From a checkpoint of a small mixture-of-experts model trained on Wikipedia: width 192, a variant of SOAP for the experts.
Below are experts of layer 7 (counted from 0) of a mixture-of-experts language model. Rows are named router (the router's row for the expert), gate (a neuron's input weights, with its number), up (a neuron's input weights, with its number), down (a neuron's output weights, with its number) and show model dimensions 0-191. Each number is 500 + 40 x the weight over its row's rms, rounded and kept within 0 to 999. Numbers have three digits each.
After each expert's rows: "comes after" lists some tokens at least twice as common just before its tokens as in all text; "comes before" lists some tokens at least twice as common just after its tokens as in all text. This comes from a sample of Wikipedia text that the model never trained on. Tokens count by the router's weight.

# expert 30
router:452499548440476468510509453475548500475545478450561478556473524509561463477517565461570484446550546603502485495519454516446504527458488553526472556489555457405465518518524479439539434502532490524557439475468476490560502520489427439451545452549513502493421449510543455483476468516538492568437567553527462535524493499507493510531482449482474536425506549460585525588483522445468502489504481499439538530480529510481467463551431450457518496507522497533427432446533537517438539483470500581529536532551428489490585533474557444422517466499508488500476459498503505455492465509531495499
gate0:520435519455524549506493466534506484478487530495548528473435548499535541492593454525572519483599506478516462466432567544529524492458466512570560495531559533522503520534536445456538471532525517467510507520559510547509486520488563622477446440454516478483493519485526474495498525562529537495511464518491551543603469505520502506510487460443508490478522608392532489503447470531462486533523490542488407536474545505491565510548479482511509517548523563372548395461478494450543506538486556482482463444525539516497512459533550513491529481450540493447487495490551492448474466549456494524
up0:480471495528485428481535467545491435500492519488531569400514515560519480451468525553489507547461514554470587492456562525472475569549508510495507462526519429570569470579490485482456479473597556513516554534464508456486528508522513432473553573510473490447512563562507416529538416541508469513500432450527571532477446522587494553516466547524530495555468439497541561490475520474479454527471448477551488514504453533482522486507483522511530544467415535486520445457459492576518504543524428471553491510535519552483459510464435435547485520572494444545485485497493477548497537470499534502
down0:462559513509473550470505489542447463550523516486487478527486495494442410530476510512522549467522475444498471482500445528500482530519443455423471457480565576516501463502579620560497506495536495576556567514525449478549506515516547489537526482494505522543537460527512516416547515468538481485447489524499531469481485551486510505462514507492477496494488514561410549502438524486512458575436440487559582496504465503564462440495542430473477495485496517484527508517462493557432483480461469588530477501495468477395542477448455543515528476532470417548537459479465544390521565560470521449
gate1:512477455494495536478458451562522559493497475488543573484533532598474510619464562505564491504554583533507539571567521518550438523452533395485464482459494536511421450520523470523499460505472515457474530509434494540492535506507542482448436490532505510475519549530522528502428521563508465494465533522476478466518474512540482478501505525524510525540453467479538437465419484474471457427504506441511545457543507513514470508481587432562598515517555508499503467454490464494522506454570494503483486479492508461542461536446482526392501457496463468525585424502534526535465555578530494475
up1:494523532485496461541523499455452423526466498488489482465462444378497482415543511465394500518465440499565456422452514461451573540525520592491571505592455539532561515466471525445490593489495507483529452497592487461534513545503480444557537504517541472517545486481491478496577418466506505531514450540495481478540509531486462549508512480559497510473482485529493552507493497523481553597472483552523472500490532486487500475486468576464471439461512504533422533518539535555545477515463505545527490497494473511490454477578577527586523563493533507473481563494451466454495481457442491498
down1:460426522584517504509504557453479475430464499560503486558569572465523513466495510504532553533549493506474554499523555478464510504504426476518550499473488460512569537521508496394510529532525521474475442519554487523428436463483470512468503421445512472497565524472477476499540480455500512555536533478518407459460520560534503393459613526490534473546541477529520514499516524447473437528457459553483455490487410492510496552500488492493459504393513485490488569524485487451604470507514469446464435545536456525515525480539502519504501524480473526590546480526465500489531446430568501478
comes after: " |", "|", ";", ":", " 4", " +"
comes before: " |", "1", "2", "4", "6", "3"

# expert 3
router:467517499487502477476534452560407486502536503512535451543513529512517486496482520500540549448466483487526489454486519434502489481517464519445477520460461606538473410458562511545509493489444530427499463589459510569508483545463505531495507565495511441552547516485479544525512492460554469498462454593522450489521519437467477531610487522490457532597462480561430529541467514531499495450400454501465466494458508532591479478493594501508536520548521477473520471613596501498478520530476509484542479497528488510457520480557530481513513475507514438433508552436525525580460504485500500442
gate0:514508511420578510533518562483500569453503488533486544506472458590440456489502527517533502420509445446437447521513492542472449594409562518455539462528504571445485496464520494553517492445489512459495506484518491459538470559534535489523520487501487412518534486472548474503442466495464489460557531498510509504434469535511534472439461569502456443529587471549557486559546539623525462529503503540463516518504564469492426551482522499524533498468454474434440474492516542559466482501429492492508491447457508524484565445471494466511449498512442503556472451486541537479427483531559503437
up0:509508534483513537473499527519463549435508382615517507500528381493517453499501514461525556490572501519472442561526572516461433572509479534441505528524555458505525495487509446575526540484545539492478544492497541479545539535519461490604556526502495472503562519523531478471446573470414519501490494491462485510410490490538500481506542485534495451410521542555524477499546560571503470537442477494498529478544535489481447543532503590479394496442472517529558452472513513517506464553484466466570498546525555517508547431521472516478462472518507461530493517546525528448468475481509536464
down0:607520497526530445460449542497391519460470492418483438509516448519520522555499476503522550488534523466459439530519513571456443517542529524554507487485472450400507487476511450537491534432554510509472560449492506460533530446489557453536499550592486496576501553494496520505545523544514484524510518479495417473549455464575498470432518471474461459487520556562435479495516474469479472535459471535498473533477528495565480448547415507444482495471497519456515510456461492452516434579485452488579519512524466447493512542607456515450573528484486461492507490560513510428442515518504503483
gate1:566572434550461480560451516539508491436582481468443480499559508474509492549509543553510478524471509421426482529522468471493493440490483540475446537365515546557486472533477497493503465475511485485493393526477474429498540495516547506524507466516548459569436487517572447476462480533509514549505503544424478453511443473532453519513479539444503512484468473507521509428543478351508454475436528516458529461494547447424514461458487505428515547457463470468450503524449475472489540488507506528442519528504494419489485539446468520449536529544537536549501471521528487464511491507451549552
up1:466488493423485545497558466454499498544478528562534539489441447441522484438491515478492524499561532517564543490459509495507512509476476431481562504618446450434536560443509444537547538526484481515462584495495483560489477497449437558455493524494489531460625517495459549528504453459483479456488478501525513533526546544502559460481517489554509483492566513485502501599439530608541544540516528491521536529491487552573472570501496472543469459485535542506479500479517480547550504534475463463578491473521495530473452466515575506563483499412503410494518507504462469547486466461507453417
down1:539456520491447469473510549494492450455522484469471548579491488495472491539501512553428412514470501495544515462468537473507513532510474480436450574405579462493478479607512481513560510485474460521484436447505484444531479517558518493477515460459487408447586484521503486472452474521488515495485503526462485517451541477526507495468527524423529579468477493430525479558464482459484527474514578545510483481508521426432493503454473498434493504482537455525419484543427442464492399506435538497460584529518485490469528515443425505549518442464543504583479474560490518416507529468494503543
comes after: " of", " in", " at", " on", " to", " from"
comes before: " the", " a", " his", " United", " their", " its"

# expert 31
router:500444563561474474458411600482517451513487471548498500472492450555513460539537513562552480515494486509475549494512472460498494580485500470474470538497532450475460538523495497519481578456476506498521475492469461534501500501550466450538508475511433486474560472560539514462525463509513520519513563398477548543546502484478471489475499515550572495428497452529477469532555477515457501463537471423508507469507501507495500453487533505502589536568538437544467461525527469463463510497586469490562428485513500455501385540590358455520527549472511491460523490499504486525427432470428521561
gate0:526516512479503483443528544467512488474582424465483460475491608502545457438446517413436546479423493446516475495502464594490501504561508546523473564480520454529509497493418524481508455519457547523454502487533505489572538508437441557516467517455531495529457550519466585432509541515522561475574515583489504520576508602456495451461540472533473479581553531465524520472558478510509483546491525542506478537506495491514422537484532558478493564426490509474492412435472502473454510524460515450484524484554433487490483559463524476503433439521465526521522530471503435486509508477466520529
up0:509486450448522517546441487510485531483487543542454446512504481534414536604521532521531488454440453525510455492517466468557600552520508551434537404531526479500525497506533483521499417447502415510524450506556475502532431558533556469464535589476510472554460543503496493531493532515521460434512501466528526512441525492541473500510472455503498481519501484493471459486404528478493440515481513471495572440484517503395590454530482442518464464459557513514440556465445501496544518508455528545502446441467501468533556447512494517469506551539546531532436522534446557505562441555480467541
down0:493471474514444546509500469466467505527489483519464456574508470472451501517496435538466444446452416486543525469510514539478537467538544566473516464530470569507521536502547478483461474465453424534480530500573494446565506444488470499492495478487426532566430522470543532438527622521440489552514484518546532501496502501504547466450541395490473536550431473411442489519490479463480496494454511506467455499460506560477458458473511543536510521510427457492582513560526478480527510488428486504477549452432498509533515507515553538416439502438420487497588453499530430454522468497565485501
gate1:561558606445490493488469494437505543532465581476536502495445533500527497449526519511489523466479490561535520438529556473594538486508386528494491465569515459521524497567561540529505520459462505453437494474513490473461497534447511481439505475457456428469454492547446486494442519547510619564464559499450535445500484535466471542426494484493515538416468463460463470444502496503539478557528607550524513529461461473555543546473530485489510527481501573509521471565493504532569535530518460534545508521440469501505500538453425492584493484463538433528485535498491515501467483469518526528
up1:520561522448455487522434498514484523526521548406492463430521430512480495537521467466516501439542495547466474468528527542530531557516559461562554531495425517412531497492521529454409469487441484485487588479540518512516473467435428518531532487544534435530525490496522521501534516567540515511495583549504413468523516449431446519525497551503487496482430570462511511553476523425433501532437527489563550414560508489466448498475484563478553443465530541493504497505528506497516488515553554497477483538478573512565389518431490555496478508447488482481528496504503475508416468528463499482
down1:521434454414453607447541490516494490500536547457445470569541505533478442498451464460505488563562535479495528471540526472475463543514522487515532542447465495485410541487432502490558529501465531501531455570541483534502509494434511551470471514498484531529562498432513465475564468470559450519533479483539530546542539544494513525444513486461429446538504520470511484476484500538476492503483516525521500548492494453483442438501482502563530478520592491569525523534558528500497494473564501483549433464609513514434609500414438570591522481453475531544478510524534507480406490519498503502
comes after: " to", " was", " and", " is", " he", " were"
comes before: " to", " the", " by", " in", " a", "ed"

# expert 6
router:437568447480537528472556449484468538446564529480553505457496464550512433481479480476564502501442539514451534429439462466487500517490445493464442446493486502571478591537558458527520460529509483560474513474468461470530445532562492502450544434552469553515487476472513515496472484542440495525580451415478543501434401510530508446500576599517448425528521577450535473574539490456463491553540575559542510478468529527508552546525460443473525477467522476490438508517455520489454514535506489548507510471494488564503456508456511454456509436472528490545455471480500518545529548510477513497
gate0:523455505488447522576451482576541502487474549461503539471493436550495520516433499512492512503549493560458494487499462574516483498520489502560502533547469507538476557478506454491404548497507568484527483481548527562544496526553528470473524510485487442567567484561514553487457508503488427491509546453492502490555423526529513599463508575477566489571543528404573500421511464497480493457511587520490521470491535487525519571525475499424514512563425526539571535533505536549524527469525569517516499486530494483539451503486480489541559498517507404563483472550446587561522539478494528442
up0:455507508504480479543441491574618509507504614449460501490535410480504542552472505499500496511508520563437541511515445562505488498489473491554499490551474520521485511469458482467437518523519529437507448506532490532541449541503488464454512526433510467628553466507499520468513509499501440521495498507529486451505424553532470547482497568534485495585580548411508482424485446503465460453517549530460532534499582476509480520470415515476504560547422569558534513528520514532486467518473573504559477485599485474473487531512450509508544510501498429520460477552533514527520573507489492442
down0:507431484380401481564512510473518501503468517494566504502504507540490489510487508506478538469468554483505451552416477458488494555567498484463537495519480424460442491536501477531474409483611538457528572533540493551450494530498498462466487483440512520534481520562476515466523520557507548495444533507458471570502482540533517496561563466493501442440565547457519457437489499485497474506474466529594525536517520507477482438507466490507562540574456534545563479455454502456488502523499478409555569477462531540477508440544520515527550428562498447567544482466517442435473493516546510470
gate1:433536436549475546496499497533457466473559518532450449528505535453471467548458534541450518518471573467484535506564541478584546515465435475552424496573579560545555493511505512589488498514515505456564512479421512439536483513504488486443537510565515507415522516409504512504550514515424467503426425460550394552493518552485463517464513489413490453527532461486533516514494475533498506519406523518515464519522511519554541504530501518510467502561513500482509561535507453492554491451559438483484515433510533515539557558484454461487554463521461485503529473469454582489535488460473457499
up1:466531512398478480441451536513574466444559508505466465530487524559449519519515506507520475432559546446531422545495440487493452494508489485500491552439527487557552486514478502490463504603550462580513457483456462466473476567529448453488474545412442499525569437490483517504517537443487531534521515491497519560471515464512507545542529549491546503525528546615468507540459513489413494508539500483530452434441539532529501487506497468527483475465522511460561430513490541454507456523544504525554526486515497480522496459511481460538467646566508447461583583470473472482529501508520479491
down1:454487446483445491557486487388543454544551515513557503463519471514506504524487381487480494525505509399517478490486460519515468477498494436471515439492545586488522543467512460521515512464467515516481577447482448444536469518515584500545552538521516577521552494494475463525511490621553541550509515432495529441500505514513530496601524484468538503501527562489506481546489464450522515487457489419504534544509474495512506529479462530557526528492467479529553487468520517530554601480415474530511516475449531547503497529453512556475508516499562492613480475510524617497559470558508498549
comes after: " |", "|", " ·", " /", " Best", "–19"
comes before: " |", " of", ":", ";", ")", " =="

# expert 21
router:526527446510531472572496515478551528421506504520431502520536472496504537516507577574515529459499492443479519511522460458520529411517448543502531476485524440497579500486520485477537481478511484567420589510490511460524495432502499462446532530511453418487468421551564499439494504497452489514457572573489444463527518590469452504444533472522487523462478509565527479492524536453521499563579542544471460460458496561439518510499531464457470486480502446554476465587535425454475531506523465524465439541537516538511411476418483460495550466475500493493493542504471495538522501513422586440
gate0:497568492512464491488510408527505440495505575450477452579510591544468483494483515544514486541500470482505526555544460544562507507541483485448468567500487506480484499557501460476514484551515412500508465568467497494485510463577497497491536511465547572459505472497580475525515485488452475532463439557488512495614480551482532500515466473477457521493541550406550550456481477592541547540479491550507457467456490520445435587499546471571446515485532454448552480486475493535504419470511469537450447412527453547426519477478540491526529549490559462504471446512499492530453478527537569462
up0:433481527522571496473456523430564475579516474482455532474529418508542524494522504520500540528501500539471490444546506528600542480460487489500491453508552561564480548596485521479526495497494542567565481503470489556471545514505500464517443520476511478537467481493495493478554444485487447350479520495562515525479499506481448540426527496515523459509445531591503552526500487488447437479496521409471542505500543485508461466490418423445500457550441513522481563465467603480475505527557521490531532485532599509508493500497566589511453490491466581495438480509478508511489534526530473506
down0:460529503555494508454540459484454492460493565488553443486474489441469601455434492494451499471553550489454467466455468495593509545449465453528512450449516499477553531463483461519577449456549510491481426543488539500533488512462554506404506558523452536472519448476467430471524471509455448535537474462539426493454474457497582546451480531456478495490456541547486447488489549482438515467463450507457521450485486495451449502598520472504451445465523506467488521562506531558509495453525463542537567522513393499485544532449502481531467534469529516465509470466528492561596541488552452495
gate1:439448469577503535480496542502503424512453403505469509487499443443489530560582551529559485449520546454533525576538502474502490507547464414489480434469521520474561525505470561475459546484514498539482592536511451513527537545494498586517442496460505533549493457555517547485502509465481421551496581550522524561499451586499513561438539531487514549509514543461495508496494431479547510519490512502518416462509487495438427577525462527486500560518484427591481482490501460473436492462546474482508508552504481547539522430524514521476495491437433575524521508490458470516514468457460541482
up1:542464543514497542561500464522469476424494396549510485521509512461458496484508450489544555494483445451531463418516568431441441497447537447463480490477489469508502536516477525465470497467520453592512513532495493541479561499460476502465546534529496497568476521501484514437491536555539503468506505498530469524487474450559582481494575432445481479471461486458435516421505513441500516451471528497432461494438458587555485487532511471501487454541449533608518412519459492468451530477558496434470528551506486478450429449433458527461516515478520513530549507534588479501589456539535511511
down1:452547496547552424514543522474481535532459487504578542517587475448473523494554512472629553521584548459497447559495462501444540463535507522502513434513495513514524420477501475436517480508531512500520545504522543471487448486460476438492538567499452463483438545519477458496476530474495445525445544447536506499516410471432487479517520529515578534502527540507502424464456535563550456527531471545450437526437506548471576475521524460494509529495480509510440516614475506466416463463509510529464522451522457499521519439512570452546475550539555507483545460495525528490474503486452548563
comes after: " the", " a", " his", " this", " that", " The"
comes before: " of", " to", " in", " and", " that", "."

# expert 11
router:479486440524511524466509453459501510473541493484534450473435487525560475445512483477522506480440544483448523522541459455466512510507532550482529550479434449554476512540434483465536436522550502570550491424471524563546423480571512420485573487548507488550440461511511519488558470578467476428482502495544559568486521511468584540521526507503568526504529504457529472496525541463418536486557518489485426493482477501524480462504434507480546467500532480566441460465527567453452484428481452516532534510525469551446535457440497490520561444567584488501461502444565497455420496552452479517
gate0:449538458514517505540460519542451486503495537467510568486494515494491548447446541558520547466521555452506472465478541482499519547467419481565513550507491472483509441499406505451575481513496454481507556536464589536476570543556525493423480525477503420521470533482487453514533461539493437491526557524510509507485555553526541510531481517538485488496534475524474572576537511487478495414510522467470517526527494519468492507427551553485505499437449536487476479454488407507432456475509511448472494435453482473433492442519445493448490579503551606525543460534546517529584421458584491453
up0:498497459503476520477463521475504544548555533512512559565509495494465514507490617522518498509543594489429528569465525488497395523493486509555487472535475461566507502509458559445467467468494492512523516500495552547489506515520525459438505558568500394471529539506483443531513460557558479467447448515524488518482523516495518524539500518510501508539516519489414581523543475480518479485557546474504474502486476590450516460415487441530525483496481527536489567490503447482400470532424475455451485439483427505426528445554441517524532537484507562559485404548531519465556509454566493444
down0:440527465492486510505463421497441514555517448456477564493536508576498505563418533541464514487498489456541505503415516505566523431481543536531542496499570501408577497525508464483506520493466533568466461509548498497537516567507522494496494560519580506503545513499420464475442525448477439507504472526492496519510489509529600515503623429505482507465452525515490512489440520485494460524490510476547460463510501631455461561506421495433489474537459522445518508510457526501501519535455506467455498551478480522519553437514465504399532463511505461555430459486520455534596503537499488473
gate1:549444432495525471457487496561522493501456439457499510502496533457556457453503501498517510420527534497503441563506522532558550493555491464582477430448526449497531485558500514543506513521512532451434459508521493549537540513501538419522532516560493482443473482509561518454410459498520512459541492461505495552465477502510474435509547507512539539523474501626489471479499565470547480564425512476569423464497472588512506436489589511450557468492503518536555537509428533498452474500530542512501511479469558491527472399487463534470534498587521467517409493510520575523508513450482523433
up1:576516550474504529489501513609462403477505416557467466442522493500489477585428549466454531477468575592476479493510482546504468465490520479498413563515438494528469529525514527442541507559525580548480534487482486485545545570515549544479611525535515491485494534556476541465532438530505465553524519503542516556414505505444488486427506514473506551540478527507490500486508513508555529497485444510525504462554447526517469474491515524466569587525496478462534530553448547481495540455465553557520525510522502532551512450518538492452559527512544473527495491461507459509515502372478460464
down1:525504468531523484459510511521561554586527495506521483458544477534498490473498451520535510544570477526533459532460516450486539475469477544428492506515442499441461481467488433503481515486445496541462501520546513594508534467500481488447541498530528541449516489474502502570558498511534583495528587477531503569468497444533541508433417526502471507463557475518560519554489542498499522529513416504486586503516458487498516460509397551564493558502387477538473462474489514512499551559484503471489536493502433476500507440443512589464505485470476497549529426461440430493486460465603415569
comes after: " |", " ", "|", " 0", " 1", " —"
comes before: " |", " ", " 0", " 1", " —", " 2"

# expert 12
router:496490501475505480527437523492526486546468476449539497473514444526507556485436484491441526498527526507545525486449506483546513517518560499467440483617521488495498454528450434522507477493471556467462571532469478524490491485505425573486498550535546490551502499449461463521514535486451479574467511432544523516474562487566517439501532556593521515464494532498567517475566469540476577571547549528462494534466548531510575568526467517495508467523523444529577475446490509550511466439496600534470506452476496440625518462487487553480553456490410453476488414482516477466498486559542493524
gate17:593431485514470508513529467517507519490511494555591467540532531464507498484469518497379464551519554486497425546445529484508558467466586480387532459506515549521462503468476526490444413495600588516484431524505514502523499466488449506521510519486468509501516508477531502498418370540503584548445495471510509535480491452471533533472455505567526551519470516490563516498426424511511463508543477499503463545544539489515509503557492484510545447514506517515497415451479507512557513540488476516445539448551493456533503510457499503513461491579490511506570476515479536492565560449427520518
up17:438456433536508504442562438535490522487514523584498462484555465386534521493550508426521537475526525503520451530448530544508519518495551594497533530491477495514479610458502498458457482550546535518495466513506455540474480478518483494497515552528507487460498486590554513499517429481497605455529469449505416564529451483433531520518435474571534587542492469432478467462528484458496497460501494456502459486420524442491493468512421520561540499486414470525502465462537538546499537476549483463479529458534496507544524446488542453448544513513534500557459492580546537491489525470512445461
down17:509461438507499537541483492542490520517470535486433518479466534503491522443460481510487529515574477508454529485437384564487533522461490478537527524464482579418459443532465536524500460485474486464473630551482464531483533514503451527495490459525515494568502447462526491518574554441454412480487526428530540507525530519464426478556475496473532440460511512527426522458501500482550580528519496480489532502473467526449495492505493533468505507490557525420443513468463536483513478495454543546512475437485498501605496504494455524474407466517451429490597563501441548468430454569504536493
gate18:438492435443509473550617496490522500627496514529485571501487504568440478518542542480533489479455587483557531528490516491475523530477517487490464549458558474447490504526587499435520539533545546550582556521452575499508461504506478492533526485561425497493513488530490564418515467477476486475556477518446497444394583483509552577561460571492494530491458509472528528516449496552472528505488483485501545502463537521517508475556466522498466473476537484543416494518481530486446516493531447475475466414519492507466548551451426537512542544526482524514569462557472529513545470523533489513
up18:452414480459489539535504486549461488528538576556492489494535477532452476483496540517528480509560544490579557467535500535478532555477553512462497514482515533500494455535551465454516548524511533529485491485460570523469524521517489487502458508487491443468479406528472507434455545463558476497448493490476460416485512436573519622446525563435549490443465472464454486493517494495519585495451518456558544426438504430470529449452519474574395497467504564546451515468530474505486437567493542471506470450517397491544453510530438514478481528532507495498554496548537566499531488541511514539
down18:410494480535516516485532502500482438450526517544483503492489544515475549430481484455449519477499477529512447512480442577503554478529549497530544506582465481551542391524443446408491485575539430463522437496484495517452460474482529513510501513522483501521610499520481497478455472471467511427489529559485531519554476453528533524513543632535527553534537546438499512530493542497495483453517481515541515555516540511480546433518510451495505453519498520542512513464432523561390502591507480427511482522538405546488472450451561530507471440556481523457518446473478521502551484534476514467
comes after: "\n", " |", ".", " =", " ==", "==="
comes before: "\n", "-", "|", "The", "In", "=="

# expert 1
router:465478472482500472452509444503461534475492472516485479570455495470538456496513445449532545562541416436417468550524461498440522548551536510444584540490429489506467524538441507462451539560570529537537446538460493455581466440536477435496519439533485573503494458516459501454542448521486442472466556521548565474582489489446512457524502458430453482532512460457560484495505431476495534460538505566515462549425494502531528549542516532483559542514518484509508488460475532418513436481459546487516539443477464541448535430461549518523564471543482457500470461531564456476493485510482518537
gate0:462532544520530518533489499500489483548462466510475523502415513481495450486481516489454486552419416530503500498436515535570490571549520534516450470557458462490528460419525454428557539585440521503505556515544424528535521479548485483512539468576441497537509446584468523531475444540508523464488549548483516547485483528522472492529542556479521472453474479478519496494533609465520536419440523489463547414514528511480458492461509533604470409541437502491527493443489483417506519504495509540480525516527453475534516508525438505473482468530472536462476513574429533471506588536557543484
up0:487499541496586564521440517474526444514473522471493505435451479470519511542536527507497478559421504494504456539473617497566502516529547593504493481520460575483528472411473496509500466565503548507444466549510486490468488453610524507540482461539473471514558436512478504567449436525452538410545455466521529537571507547442494431523539587514524439473473470494518521470480550470547493468458459511540555464418484530506514551560518536571488496510480479475489427483528487484531440456532568428471518486506474519499493455511471462498498512507509560477501442483452544471499549575525501435
down0:498480506462482457490439524488494450477460499427505483506493562494503554451495468502461516495488576549453462470528539538551502534560568538592508531539488466476451565473489398490498531492449455506516509512488527574506469555478505439555500496490566599445562437477514495491554480493497465514546531415534505474471453432464456530589485536522491515535487525485524573499453452526520477507439448483542454480402502474496511481477425496539522535439453581508529523504494503460498450490520497528470445537537477474462502549539498532474541408506524473483490584511549456526469501567627469486
gate1:485465425464458473537507454527451440496532493472482513524513498486539484428487484507489493486459489454479440540451518549451465464484526491495565441582464512532523475455493547498569538519430431551489547463536512478492355484514466523609437536412547459513436501512475483555481512460461521475541509579508554558453545456481530441505543426478406462499506482539512464544469519474527519474466485515554505572448552513488466486492515466499532427442497514470449516483500505476527420537486487513475469422516447495515478449465437537561508569442469548504504517577546534478512509501506453496
up1:432440506534542503485416501428541494542534503513514493548477491501515566496504555487527532542514523433548451550551533424528508484547473529594516411550499452532527483586553502448583475532491466500479531508433527504558533538542506495568471485483474515544451513532473442462533569532474501458460497479504519533433466415466507459534579443531445528518483462487536470532548548530558492516481506495513553538577498556410445416505563469528515483571494477481556459489465514516562472439514478510450504492475531515569525529460441495551567453450505475506541544478484505481455530495456460486
down1:465479501515497512515530439490479483553543569495570498497518471494466513523430465493542531449511523540527523498467501502490498509538503463470408544514479505513531468431441435571488438509530540513435484569486558492425503453478493426498460514587535533504407502518506495497459537469532483512602531447429440515508370511499529502466493559537435524489459510449479529516516504499467518488523534482527554549545469459458503480482467511505403416477418543525616582460518535520546555518494550515494510471541513500463481550545536507519585445509507485559527534524556487524489556532461483513
comes after: " ", "\n", " 0", " —", " 1", " 2"
comes before: " ", "\n", " 0", " 1", " —", " 3"

# expert 13
router:430603506461515432494538490450483540508538441476500477571484490560548469453501555454519510497487528535469480452524499523499402565525494533497521500489531439477477514496572428482565485589554551515485443507463511459506463546504450460457527495583571478441504459537553519517448514544513485478531534511511441549556553522523552421516428496521539540526544505476524488531451567514541519501457484490444506523500542550433533441532510438506544534580524462464412510445498522608476523426488484549491558550494464487526518541492533447448441456447477531512452481501530476467492491485518532482
gate0:469555542552501487424554523408546496569510492515472530508494427495490489470489449478517549479533556448461460490500610530547432482501509461527520517464542504546404551455507507429526543546474447420433550442483510510578471434513527500489538515533574493441543507499479462474510579522464448491554503527499510494426586483469528508505471519515548490467404458451522517498499450529561487511501546494477515516496439432489463549510553445545539536527464449510585539562561463506569527461470483503457513446460470482477481559483505513514467522530529511516497469549518502494575464417493524505
up0:541474464466508506541425487600451535412490469457561436489522538487482483505560537542443486481491485526524547513511448514468566528503489575460487506542427489422599467498504459564457484461514566531526483543524458507441546556482472515527521455507431501555437518509486525508476457492551540517440489480539490487533450498510486482509521470440460544489567525538517495483487488501471531487493403503509439473493588546486561502505476573477470522484524508548449476404412548521423471533545531528571488547558492576513533450484504515516542426503441454474533528478537475479451564546532474502
down0:504419474459535463509475500452515507458512533516484502490565463482454475457553418474475562512497433371531531481539526477566479535531467460537473458511538448505572512458472470536529559467508541541578501517552479570572532483489473521535456412499498471447490488517525556489510494470525500435486504441511565493537491520458545458548483519473499469514505517475460521501542369500479468590517449493515475475530472463527525473502508513518560572549479535430465453547500448519505518496506539512493508567494479582556513440534418501459537459519449523441474545439466475605543498541486542483
gate1:515451485436475379458530464544569492527529571535588465464548397490574519549485496461503552464504446542481498469469476471533415414480450468467472522449474541444498561540481555451429446475457527478570438496534558473570486562491492491512514499473542544506460540503434530498484577485507536425507523523522507494525494546465573522517542472504539534508494510467519511471486525486519476530504501478529448422466438526469461456476516453514564441481506481505524447511560410492531473498474478430552518531517470543475516485562497526452513554536531506476472511497480531536531577565538440478
up1:463466537526490612572506438484426497483518478485498485450499543501403496457441549540464544470473554469488512438493492531398501617517599569480501476457527435486529518442546461500502576527466484498456563517511473485553550480493482530445472440493448453458524580479493487552511494477534487580487484425465479497461498482555441524459514544589495438475557463455534490472448436548510517468452516437479547577488497519480501419491526507487461468501501492513515472480442529468454519507530473532443457496409484512543463481518521488475536481511442484538502491458477444525503474494505529449
down1:541520561614488413448466490448517527485525464519526509522541476449475493507530480484480500468522488489566534512487519512528488455502514500429547460518489452418522536535536491468533503462486507493502472459457459486498481452471491493526474484446449549502459450463476520580527530488567505455462528518592537525574466489492491476473514462522541450489495499495424449455528525491532517460511514518550497496440492475530411588546520542458488553435435577494470548567474517554476484466476429550485427510497471454476559522424500407531542481525446520395518460468386565514489503571518510492
comes after: " |", "|", ":", " /", "°", "′"
comes before: " |", "4", "2", "1", "6", "7"